{
  "n_layer": 18,
  "d_model": 256,
  "experts_per_token": 2,
  "d_expert": 128,
  "moe_layers": [2, 3, 4, 5, 6, 7, 8, 9, 10, 11, 12, 13, 14, 15, 16, 17],
  "router_score": "softmax",
  "balance_bias": false,
  "router_bias": true,
  "vocab_size": 4096,
  "norm": "rmsnorm",
  "tie_embeddings": false,
  "optimizer": "adamw",
  "beta2": 0.98,
  "batch_tokens": 65536,
  "seq_len": 2048
}
Below are experts of layer 12 (counted from 0) of a mixture-of-experts language model. Rows are named down (a neuron's output weights, with its number) and show model dimensions 0-255. Each number is 128 + 32 x the weight over its row's rms, rounded and kept within 0 to 255. Numbers have three digits each.
Before each expert's rows: "comes before" lists some tokens at least twice as common just after its tokens as in all text. This comes from a sample of Wikipedia text that the model never trained on. Tokens count by the router's weight.

# expert 31
comes before: ",", " |", " (", "'s", " and", " R"
down0:208071093164140148168191073163174140147073134100095167139127169175131091134078191095115121133087117154104117123149138137123123120065089101117107097145084134111158139142160181108124131136093073171152126103110108186175111142189112068178138101144095169115136145200149149145091112110055101127120088114107108188165170110121137165163157111162191153136094114128153122071073159092110111070176123115141133134148154111159104075073123122094103113101116167069093180150169178148156100126118125142148116145154149150126168146080096117142133160124068108145107125127196132154067117113074137088113094156170147135156124179159080118130123167128180112133184082102097185123144139143092101157086118132082164151148132143058117151151094107082159085088114105150092176109119118128196116084118102
down1:129182187165081122042153237110115127157171103134156104123189132102158191184151102156147146122199125154163160101139069121192157089122112083097107143120118168108089144116114147152090121092110131114125163166134104099101191160134175159104093172102088141093082126119087142185135112108111109077135152189123032107113109152114130132166135121140105118126138149145138159133167175160198143118136153087096147129167125142133136132153120099122145121103104117123158124162188156139114220108182155128133099085141134089137168112165143126108146155178134121140101082063172099158165196191128174145171111139187187151171140126154144158152119110100079157113101158197102128138114091117128084120149158180157158115124147131137130094131107129176102124160130173084111080119170172093128116152136093
down2:128118080114094141178156113105108107136144145146171144186138091142057101145158163111111128135139085182109139125094135096122155155121107099101155089126114135155132104165142174117121092187130085084152090117087142157149117072136128073106052115143188206131117119156151126182075160127140107129114092171108132165129100173072117107117122100123131101136076145087169157148106132121145214116141145162092075147086082126135135125108117202088129073134139139111122146165145173220174114167071195138113150159192185186094140141077114140082123146106117184112085122143095180125104080149141105130179156114101148149164186188148166015111124083135154105126122152118122138126094193135138151130095147160081135104114122116144127094166175128116086101141156129203143126112117136067136130147142150
down3:175107076101107119159176091128120085113168128100134181095115133174098103182166090141133101135128181095115130084114164154154100131095108113116104167208146132150134123087136097138134194085168086118111124158094199105112103131064202109125112172117159057177149093152099124059123198101144138155182093177151117154155130183113157152160156095156099144141143154153126131132051126097133183099108118084099107191116146104075112124115111166157110142116077130105115172109176097139111105120134125156148165179072101166161210142042114103085168132122061137123135129185114100137107136143105142090106127096132098103161127129047106113114070143150127129137126108160107128158138128124128124141059141130100120164136135083161129161149128065141185144102149126088070135141170118154135153049134181
down4:140135184184130087166114088122163119117179135184115107193136070120145150135083136122145199105149119148090131118125070094147058098113148135149128097093069117159111126108134152111054147078164122070173148108148125099118098079083138089078084130162170142151157137097137122167115091136111142114089186084064123168152057137144094091191076115143096141131059128090129196131120173106094116165085148110192149067147105166097113160098154200114122116132165034127142112114134118072162152148138137136158180120140092192081122141163127142132114132104111138109107094142131175101132131104143116152132158079135122090103085165130101101146124093167175082108104103112093135173109167133142100138185088083138126105152209128086156168081196137097104152126120115142126161145140137139171098128154161

# expert 4
comes before: ".", ",", " and", " in", " of", " to"
down0:096170085097114121086062101138107128125052126115117124093122104093142129097110134115134147149151103090123130131126104107114148111133162130160157163126092126161163104105142144209136109161137102209098098092155109123197146120149155101115175104126073092032158133133149080107084121073152127121165086153144162097079092186108072108116178095134083117157152161133129139201121091141136114160175140144127135094151120104123135125177131120108116121200105128138119141184166134127146197172157132120097169131102106170129163135127117127102119119171125187150165165123156095043138119051099112100142106144170141079119117100159159137149117143113141094076148110124121099148083148155096127193090162069137221102138056181174083106142167133155080070139141134178158095108127119098134158184158197
down1:134093147096115165124099116083110087090112131125125159106105165137146107138116177147145136113107155118145064100187114160112106170165125113142188143177101180102150108128124105137119107058113183181153118125128074124070148137126145103164122135135148149169132155155116152127162091089116116139138121104125091098119101077071113162110146137147174111047120115143091121117156128159206148162152135102192150191099218112169145093111117042107194139126180102153133113103150138146125102136139143150093127197218106090152100095132105103121128132203110113162134059220130087151107155182155192116134094135148120126185089157094074123147149088160140133140172094173158129108155131128126164108108158096174087164146169099107107138134127144191100084034087129088107102158155134111108139116136093
down2:086088091132218161099108160127121166116105161101102156144119125097106083135167115089095164074174144159155127103155091102120161171132109180150129079126088177115138157144143091139067171076117178166132130089123123135131125069154126118100157080149168078086127127088159146105161152123076106105123138157101088118098091062133168155154105128116104033140084115086165134185158145158170128126176090126093139119147189118115093152185149084125118117142160134130096089108123138146138155153078167118117155124150117140209077194173097134111082162130183133075205120172100113126077118167102144176159126134141157147100115138135122145167093095075123038107123104197114141129151077083063119147096083145144103149129107166168113175139112189149134134076148137165179110132123098112124162137108119
down3:147183096123127106134152121152090105112118108105100160148135110185093061120114103114113133139137115143110097130157146124075132066141168087201106086110129117119100160127125159094145204098119138096139117129135097121129133134105163101098060156097128116108119144174173120083098173104130141115163120208116119151093141128066105078189169080149033134113143099142177145124144113145063112081109061126143130147170122146105184114149137087081099101216086123118111121134075089165114167122091113089128119121116126132074182115099094078146106123105112123064185146111113155103096078087224128057112063172092142126160135167126111077126108116149118140139160124111101188129096136152145145109142138121178197149149133123118184139109115065109088167145068097164119118171092080191130107146125110
down4:142118107135125150193162083110083049149050137115100143123124065125063101131163166092112126150147099117104108168163137163086096144146082141157109181129099083101140152143061128113155126122123072176137105079149146121136090131115159091130069090177196140123168190125169104086140155166113063114147047164174158202183181149165077115120143127097180101148062111094112089152081135187149144156136121185126105160118128188122167117106113155123156180141089158139100127099143096116150110155112132118130098123146098093145117122172097145070100108088112152121096166146154169119133081125141082077111107127160089163182164138105128164126188165127156104139159174111148194087159105125142176125112107155077169079094160124167131145135109132095113123094145096163101123128130084116138177178124179

# expert 7
comes before: " the", " by", ":", " to", " a", " in"
down0:129146152138122055073081206131119106109152098082149076140132077099157125164067121163195164101124100131059145187171153033144101147120108111109065143120145132117127165122111099123115123116080131134135184145153109089118099165142172137121163143091177071141154078107125135153161161108107118094155096111188175157150151152191062115176127115130128046107078146132109211141100065106175129154128160119093087139133136174172111083113113132112184160145167133149147113126115122130129114147138121117157083102077072165125157164077174113088113132100130120126185133085126138152136168133177098118168119073145114065099121107170211169111149149072165162145144133137162153115127106185109127127157145150130134135114117135146168140105149088162155141158173163130154154075119206147151118129094089
down1:133125123073126139150056141116116149150111123176139154129136160092156118135107176132105152146128139101143075121154144105132137069114199188142080126132100122045169143065153120195131167138089124121132099087118182069138168134114134122161081125087087103106090111138047132118146111120097144149117152141160145073141141111148105144163195178116060121126154184078173122155146106100070140111072167117146115142110118051066140170069113069148154093094146145126090106109072117060100132128143126129086112103084148147152113161105148164063172106117151111126055153107117187095080119132171125138120143164173130138157095150154137174124160126090098128186183163160118085173149084093104114097116161128089140142062086133136060103186105132149124148079132167127115156153088178132125098152119166
down2:139102078121096123177165121107108205138149127131138105123037086152163139088151173120081194059146134158139130085162090116144174082125071146103176167090072105106195170079107115141064121131180079085126137083211155112118149126158138124173142180069148043195111195165164128097118149066134148072086159093079181127137124086117180144146134111123160121103120119107116150207130132167154144183164163117138074072111074112124110176135121145122125148160103150156128190138122128135115123124144135084118124121150138109093175089127102123171115077163133131078063121090129135096132159150102167123161092142130123110129166138114154157112075102091090134112128143103074160127142082116131168152195162151148113143164139149146118136146133107106100111135121132158074148121170111086107173133125116
down3:120114170103136075088146113201155107127143107162139095143176139155134142113128088156161121133112146151127056157115106095085091148162114101136113143064178103181119102209090078145205176096173128107150134134101147137154071098095164167141107136114102185133102134157120125148146117121119151126217113140110142115127187133082109134163099120118097188088155041102101124153174127122126151099196151145144129161204143145127184165132144160081108120187159075161115104181105125084186088080123124176129089156119109108103168098105126120130165105131110133117170159112144064170148106142138129132151078111093130128084121117126095105141173184145099135064104107153148128119157059128090177079120155135106080161127106142146063072173150131133104123128105107114144118127170138112129055211180109
down4:147157159115162151133101093137124136133151105124147091154122153107183139169092137137103128144085137165137058106182132121077121104079139156086116152139082132053145104116099066169143156108084145115063088136191162153196162203106129122148173156124133149146098162138080133077157121144128117101115152121103086134122172045141155142131119130101174109127134151112116196094108101124098099128101122127095105170113173164075164055128155131110162113100126136117093078119174143128132102057098129168099083156098119132130146118121179116122129097121087164100094094118105169116094103154130138135161131064146209134161129115148125188177154133136098159142167092168124057152119078070118117144049112130171158104113092189095117110127136102103156121082187145170153093132108165095149144119142253

# expert 3
comes before: " |", ")", "\n", "-", " 0", "."
down0:063169128156081097123128161083126086128092064161157120128063083132098124097108139099180180137159112130155126120127107162144115084130119177137148110208131167161104144154144100147118140114157123189137099102149146191095112155069091122169213136053114079158144204141096164137224089177146171154106132135084057080184132119127080155108169171094074102174116086119104143117095087099132147130162182145118109121130132145160113137127123106116079129100095093159151119137106113123124106077130125180099098057086138081112096148125091180164100129118140154147132126174204121125126174154136154117155136120170186137127155153140126119131155139089092131129128171118140107126146139114095176098162128118175092134083153137121108079101134169157107141102057165190137181130086162080134085129145081
down1:146127154119143090116137119150113161095151116139137044136123105179090150184124127085119150117177105102156094103090091159110172163092113169116088112102137116163091125053112157119131112153140177083072141133161105130108135088183168108154112117127145150115113096159129180155079145094158129160144087111152121227087087130132193087112117130147059118169161149154112067179125112107138112098147135112117161151129128163148155087064121154118140102142189096182182086161048162149073107123151088108136112134100066122117119124123071108141124160092131105102114160130109073137179115168180100123136133219155114083093118176119129115158085066125082164121178127098107151120127164150112058146064132134137163132135119085179131102108187118126127114150070114133156134124206127168148063119130069
down2:121149134122127002146112102153120152128143086072147120108096082120068136116167155137136168153128146179232134136112147106122115109078166150115098089137121049090157135152142134042096109172107090158132100129168156169128159110124121164136086154035106106136120140200142107120195218116105161178186136149189119178139163135114137051094086126161153160153110109155126098113100147119185120083108124113176170121121165110154128160122125200158164129101122170117145167089141127119136106167147100130149135114134157140156130065088164101067088128148125148114131147122170130117118140112119062138188082132161110133167124109062173151125162119119139088165145181124118132108149172133129135133116167140130098135093136109157096152160140180124148152161107167141107141069139136172081111101197138
down3:112134113139133152170172117025100106070149076114113152162071153097094176151126075076118087071163159152101052110108182155128127125160152136127126124085122151093037114131089091100170168083139132122144172131095065066161097122097198117116167179103110108124078169122111130081157099173137187163113160097087125085149176105134102107081105133076179122128118089060112126102138151095146138141171083132095088142122137109072121142122121105135140141172132208106122191117087112106154160156151064140108123141090137096123142175168179153189126121122147156125130164096193131105095087125114132209166103076099129176076130162142154078144121107128176154105132115181143142113120143158090114129112152119102149166174162134128106126119160087082152138141133139147105073135121138125125135096111082
down4:139121125114138139073083170126123131171161166157137175127152165148141121183110094138102170151086123164081108162121148099201108103210111121126089112112129078136084100142191122155072125073157107167155127153102161163103054166225155102112108133146069084118115126161137174135148138117106109107111130187067125170087186163136156106140119108103110105092137171137138164113147090113125130151144167136103136099097120071123124109084105099146133126153170111138211131118091178124116136095124136108128135089142146104125086180198192037079081123151210096156193104108094187169169132118145158081142149091143136134204125164133144100169127116081131108130105124153117161091160088104121112142081142073140083136082127174105128177161138151088093143149141098108107168106092125114140107143150081

# expert 23
comes before: "\n", "-", "=", "The", " •", "==="
down0:099097156120152084149163177144157104149153156103192153157152134139116109169122133107060117160166081141149077104108131081174136157146107131113134076155080156155177124163119169132151116126095118182080155160169104088090132100104084144173118139106086153165155138168102100098185100121126130133107141107087109099174125167038140072153063090132162082121137162116166076159077119186107118123116138146138146122149095115148151147099101098140116125129126071098128142093130131091080176090120171079097066155145192129129117160124126068183169102099173109147118121199126216078151105111140179106140176089150144114068110072149144153179142095110114148130092083100135086129153115137106140091137066117144128141138184074133136175109121101180077115095081144154163081135069147109197097142112143
down1:130122094133098106143073135121156160107167147144167113076120077121137133135203113084132157078118113131148121153159081051145155104107078154119165104120107179077083197135132118127165101145181145151095116121181140061159091139048130121094110143178093133150119166105149148111116168104127156082071136121125171089118150121113123079138105137116093135121092130160154170120101091131135116151111055171182154087088115146166109046158106077096170150103101181117141143140109167176108147052126147141057167131156146168090103136184108122111072070170115135131132138126152165142113147091098122111172125153198131142102220135154124132143101137181131072177117169095136063110128120125167142174125164117116166114181136092129140151101091074143153128098162084149144088079158146121088132091182151
down2:165128137089192150126173166141111117186182122172141141039128123106139179089134143152190110080115075082146099169080137078212105107147149026130158167143147155155140110112178133159169137109141139105141119161124158097146146111163191116168107125104054059040179129143123145129137154089119094130160105097100097088097145142113127120118179134128139078152150154129113086113133110108097120117133109157163128112129131117110118111165168170137121151058179170117219109156202136096134164070138129129166115140157146097154157122075176082195096156117119109066114134150134195179109149120145169182129129123130120136094091094123166190183119113152128106129099188159143115183154143147152154094111119127108121110106127104150145164078082135130153154136110136104098091130128122089183156118155099
down3:158178150130092149169085152096117052250170103091097117118120120124094141105199166193108141155127129109091153096083143115148123142088162133163137190137116151140105120166111185156125087074150127100126103169084151154118164144156120117112121118147090099131193134118137144165127127140160109062163133177120155112182128136144122100147106136132150083083130135163127130149120126097142096128137124127137104119147126110054071127138106145105083120171178157074124143129156159144162187106125107091170158104127156129116102138114120123057200150074158100144098183125092169102103153146140154191159105089158111157191090197171068094112137148158198115129083133153112107168146152114162115127159134110113175181182154059109130188181098156081132156107068152065134113121072114144157122119159133
down4:149126105089073064128170143148128137073118137130145162146146146122161137111092088103155143154168103167121134151179096118116193166088137159095085156099148105238146132041129127178098105136162120176171085089098162113130146085141161117120089164109151095151097142123143108110137140162090116114087133142123122124142134130153149109108171083120104183164103086191081106203122131150094118064145177125204120072142132140156131117127097184097159110156140142130100144171159070153173151143113150151145123146074157155122151146091115039064158121123156125119147115145128119098132133075048128142110124197129162062127107169139166128162160146114124109183086133091179090111094127078072124134135073136144096057159145173079110142070114162098080142116134131088118133050148142119119143131112132

# expert 15
comes before: "\n", " The", " He", " In", " It", " This"
down0:116099082063112138152083148101113140141085064189114140145163109117115206100079154115084071114136141124013107137188125060123119099111132154132095101146130078081097179126133170145098189169107116108139103104123081149115208155127143128086096126091156152100129144106083153112159092066129090121104127124131056146108167120143139121113143114206065139152153096116144140177126021088140136094149139163043165067163110156151152182135141176151084122126138133139179136126145124100163120161147103159115127136116181147118113140088094136120107136095142076163133112148098116132128103214142145141113161150126137145138160129108134137128184130098141137130105081090086117149066134171154102054168086105174147107127109154127161145102124156119139173099160176195144096145124108137154158106146110
down1:111148146110128125120219137096144180098111049137137136172134104134091102116127214116135189151124136111077153147141130128115115180134148115148134161116134047130106109131107108152115070138087099130085149134153127102093039104245141128170135129124092108147101097144127101150124106113133209151146118078153158123112122077161099129129159184126097142154153085141107168144147107211143127138153125133152064140102146144148127110077169109123130164189172177121129086096145095073151121143163126181084125121141098169132137088144146150111158128099095106125154129162141151157108121110170115134096166134093108200143158129151093156143148115135140120198135153149094104137135097183103097132189170078074161144090190178115111171079178095118177096095197174214105111120094154139129131150132104
down2:084122164148180152095120126138158152077160149162154124089089087138114135102152069120175198110096112079133099124132136089109156126144144119190126158138139135152083129111128137098079138073098157056223169172135103144165125140156141164137045175086108109146105107101139093092158109122201185102112148113121089155106137181094137097106171135157170140155119105165163110143135085129153120130136200117135123145142118138124124143067063108139094096105107096118148139115113182138116101207134064124099135106062186077117163161100142121073109101137142103109131068093135146144126111163082142153118143129174114164139083207117143090182112108093123095111151129143128189132117093172127157137106123167134049142152112087128193198168084124170144117083117098182107134134135132095120074167068113
down3:154159172145095170110073200070145132080146155131124136124131113143151122143132053132126133168138110095139113130110072113172187140123186115127083091124151160166126067086099156087088160120102117166153099131190143096118111138150114172122125149171083091112135163114108096151086120110113138167174132085066081128154131123110191126137131175106065187131128181124128160087172177165138153097097180204182110143138157168119132165161133128120154130163141121076132156141166113149141124111141104106116128073117195082197184137139117124130149141116080127116111113106109149060093155179179154136098142127147098111121144178146142130054123177080155113099097160088157130074113124095113177080072142136087079147161122124123126140169053133092168112084116199128150101071191156142092123158166126
down4:091157136120179099186109117089150115055154124162136152110100183133142165151126107115165068084127175087101106178122099131094124140183104150149159120158141094116046157157090116086178183098146130081136117104164088154162146144125094101111165106131130176124222110080124056121180158152137140145088119087139084110109170152107103128122147147151082131169137107173180119070190146124144161133168172102146117109144121121136186153147149146145164080078170115123083199133115127070104086098100127118098160119100110161088131164111120181122113106107094173098046141157178108166139149141079093099120107097192113163074047078099074192119110148114107101169077097120148172129107087102113122123171123158093108076113123117083135142119108195138121138142166129142133125159170151100130105141106119

# expert 22
comes before: " |", "|", "-", "–", "born", "19"
down0:083149067062144164091143113158124089134120115091124120080131107158139141102145118069148124121165123159120135154145170115124192188089153118097125139085154106137066080191116129117095199101095091074128118090156110157130070092143099146134160141158141056089143117078083138136119166124136148155093148197122143116114137151095129141124100047096124083117177118121157164157157174169121085166122135142113137097139094161137063158167148130167156122146135145174121119131091091061116100073111099118082097105071134109083053117091152080143201150088173073171174148118068183152130176185117135119103159191075103162117106125089182098132130187086128124130117148206155162082096114110128130082129141118096103121181137149145153108120103123073108170172136133125101126116147130137077138126158116
down1:089139124094111131109097159092087172140124148046160187144103122155110176147139153094095178131132100150095123157165084075140121151171173129121149133125128123182141086140134127129175168187148087102121134152142171187184097148135152133149200155121138109129104126115140106109196156151141137145139107167125118156136129155157119170156088073059148146122120122091154101076144171143143166171165151161187082088175108133102114064168170115127109075190150123141107175139127129126168136134064126117088085124112127086127029161159124131152176097059105080135147123116146183144081112114115160120148067106072139096068123121080127126111125171145088102136090221147132103162101117120125128097152117075098101105117160136131161117142114088180085131131118128196159123084178209117144184152099138
down2:103082159115094148107108195173130140157083106091133130126151136144104143091159135103148147112096082097125192084142094087092134181152080157154161164099153105109103213155122101116108103178137141122171093145121089105074147163136149114130156124114115118083145109150112091047164086119208201096093144148091150177160104097210154177126147125134136128146126120168099149115099087072098065144163067155172041136075113150135117121073113043175096107181138119103138077144128099117149080119169192128186103143114141130153111127097089100144202161151112123139132128072132132167063128100168157131142139058129100124191139117133102149136106159134131148089135139103143110099128066159152070174105119096133133160124103099162140148139153155143140198171134162127122079118108130129120087126140130
down3:151113159155158117112138111166101112120064129070146101110144121091159117094163118119119149126038151063077089095122157126113116098092123187085113110107119142192126128156097129152126091131124120168095116142155099106037151163178119185123124098076143119132139099134141093113087103165159103173084103136146162119071145175161152151117164127098151180125101122149121114158153140094121132155189142145121134125091157140179163132055101130134130082158152147160180118223124152162165118134121203182136096155117148080100145132056084162164137088159174162081158087148119145162111150104133099157121181121104095079104089075166056127115060101141086160079103143129121076100145110119161136167093072055136203098178132085126124125128143173138072128150164134134131138138111103137096147140165085
down4:102107138142062147088123134151138128182150089089106112099111181107132128163157142125138175146115134213130092096169169071100090121093125153103137155161126139106115114099136150161125095105114163101145149150162066096160141129143118180109201135102151110189089161177077127122077179116126142096138134112148092087069108105130148130071143121184133135109132112126099147138058198128114140135145086149125158099102104186116067200185113136132157152179155168101090109149140097126116075082091121166178109066100061133147151164108082159121164150150101148107096082164138109131042126111220082120129119088192108116123181158180171101105180087176084101153186187162106135135122101149131110111107182124157109135141119115115137140153158142162152127101172126098109087099117164121126163137128063

# expert 28
comes before: "\n", "-", " ", "an", "ampions", "ation"
down0:152141102116137125128143150102107102122086078174111105177113110123115144102115129098112105204180163148081160145138150121090086094161188120134178091153081138106103149121127142114128112160125126072157176142117147128067161121098121166177083117084082175065087160154177147094164149168115148102139147118109121105113141071102133148141148087095109195152114107145081160142112151175100120133091133179165088109161058105119146123100145150118149120215134053072091152158137139136113122089101109147146134144097105085170108150167165166144111094175147117145167142134142144145133161075142140115153044141074184104109179173122147105101124137092144124156102135166188083117093103149165106129177199109104080106116093106132208120141103154148127089119160114122052112079114186120165034160133081
down1:130094104083155103118142107168138160148169145167116121140142182104119174200128130183166169080137128135097102117159133152183084122119136126142115145115107166120100113164134133175097149163165155097080126143086164118168092156100105138133168094097155145166132086192126143102056094104148130151111186069130080145162093115142125117088161099156110073115150176154153091112169102147081169174169158106137137157103136141119087129062147159155160188142131161086139056137143130158112104130187122114117091087157152104154117142097106114110204135120102121198178107151116031131110098100081097139103135093141117118131147146125115113148177081169128132122160132154139182132094180113179103169105134097128114195080159072102134155130206075086191132097105096100169173065155172101111166087164147
down2:106134103079103069126129192148118168104132111111176095118058091079119182155161150168152130136158112114123144081123129141100071124124135192122084205178078173157097145160085115142181148118135131136092108083114098150160057150135150109147122195122166101193069118119159119134194150149141089127151108081174196064093132025096113122164160128176165151125148113048113158140127143091159101122118115133129075161156164121153156177122155166156122151132114144133154139108138117089091158165071093144091127139113166120102160135179103144094089128165118143142140124124144069148137121104142134104127147129112147120118128143129100152082148173137188132139069162157128158165135090095137143159119141110182098045154101209160119158169155146118123122098118058207125133167132174092120150104139099
down3:189171120144133161136092165089178169127109163120160149149133101131060118156165182120075107126123079167088128150108159124205121113140095157168115102127096125102142111133165085118163160153115123132154104105196127078141110105141071097146130153171121184132153020114139112136158152120164166127141158173105154115104135145104122133138138126160210102126105056093150158091168146176130095071128130096168097148079099174172144158153098137144120161148070067118062143160082140124112098124110131158068192152101157176093134164178136220106191104085117118127110079134146146090104113134164104163151126158169140228102163080182121160130137134086062130115143103115135132142134104116151130110151099145157113058157161118169113112121118115133106107178148174166139104096089166156100139126147119
down4:109104138194141148110112099102189125147150149117090165045160159122149120164183046203145128155157132070156092166116126159136153156201144125183174165111103079136095109147147166144140154108144143117150102118098187092170146162121121126170169129133126116124097140144140182103086134193128115154104142117137085163141098138145154169151144169169171100107168160134139116113196130108148151132081117087144117138148167060127144135109135063113136101135165167148173123132137149112088140152085118108141107183209031071110112104131096110176157141094149122124099058154084079128164148128089119159116125083117180096166141197099142141096156138131162193092126093153125114186094097091105071121085089108097109101155093098096142152053139133121184153125105126165105126137134078138192130141129111

# expert 5
comes before: " the", " a", " his", " he", " but", " and"
down0:101113126150115169096068155105162154138128158141094130118151148090135127104154134151091149130156091150150154095131130127120105137127093137154077148115074169135160131140082090080147161188126086170120158126102077151131145134139133189119138163142111130121050123164133105196160199125112150087140104075172172135145070131074146135128138161115135149090092153094113137155155117178161076108145067145141134153131134103115117061102147116150146143120128194099101169155152135186157089179132141126058162114054144124138179115169064111105162173121075145122084150111137060108149152108067080129034121078151128086142145162096079154096101125096166122108079078104171104128149088130134181071112153152118118107137117103105130109187144149098125160116132120109073152138050158112084113105025173
down1:096122126092127164156050160208084147113109098117163146152176131113146115147104135131116152118141090098095124102171132139128182152100141124164095106063170130125137145140126146084111163102122188149137130121098130120046140096156160178172126136148086051083150105129068156112108116130073119135093146142149144092085105080093149088136124101113149096107165171126141130077088098143096091079136109070085144084092141141137117144150120127126105112141097150153232059127124072091129076076116134168116192135088206160164100114094086124208116123114108104186092158143145070054141167140130168102073100126142104139133145130054164140129134117129125133092127111081158094129128138167145126146159122080143068144144168134118119090108130090113073165169091154143118148193077129167143158105092184
down2:156111118152154114117114125131191129136116158163104137118198138077137134093139121140142136133076130192136134133098118149168158105103105148197143098146195131151117137108140162108118115158098170094104157153140074131138180105169087111172184185173082094093140143122160106164121131141118076161107123214122113087109144143147177135163100172166108143144126156114107112117122100156108083135124149069134174093155167077129140119091135110183090123091109117128143173077156101170151148102181083154150163087151134131171111085078113199180164081184079131151092151104141161117173145128090123112152141126161079206077156091154147172136094107113153110159107143107112168170174152136167102133152137136160115144107122161089063170125081105133076140080093065058097112113116070168158059113167060
down3:121132132124099176141078134114095080121141109167130108179150146150158071075072096194118111171114109137106156070196148088158156176146089116108119147158109135107151137148104102201165091110126125120073113095160074121120138182167136156110213127149132108121099118181103133152097118106168097142116162100155172100161146108141135140059129157115149068108155126124117186095114134154126124113163118152137141183106101165153132124163089116111163175098166054107101150118164136157125129115158085166116155129127084136144180120148174131180103160145098070104170162118076120066194081132191068131158102128130118070188109113130143115113127065109107087148091157154212134151065127115169139101077147135157062109143148166080156110081164154104144087120155150103145146108095149093121094048117127
down4:153120128104156152068159137124137125075111129100129129098136146071072121169147155138064182165088162128091192129133109127187137114156115117076135175090172101180188169096126117097134065138163131078144070129125132095143171135121095150147049112153193149089092137160166204149136125185120120109147062128127121125171156105139163113126155087129115062092116167160128137110139127133164122129108131088125072101185139117096110103138110114099106094107160140148097113128164157104112104087115156085105138092139104185141149118120100140127176132118145247155141136110091255142170130125143081168125111099114149087103177129114193093129136159123084063117134134117111135091176132162087123120157120167096126102158127101097087126139125189126087205096179129128138144138137165136054127124114138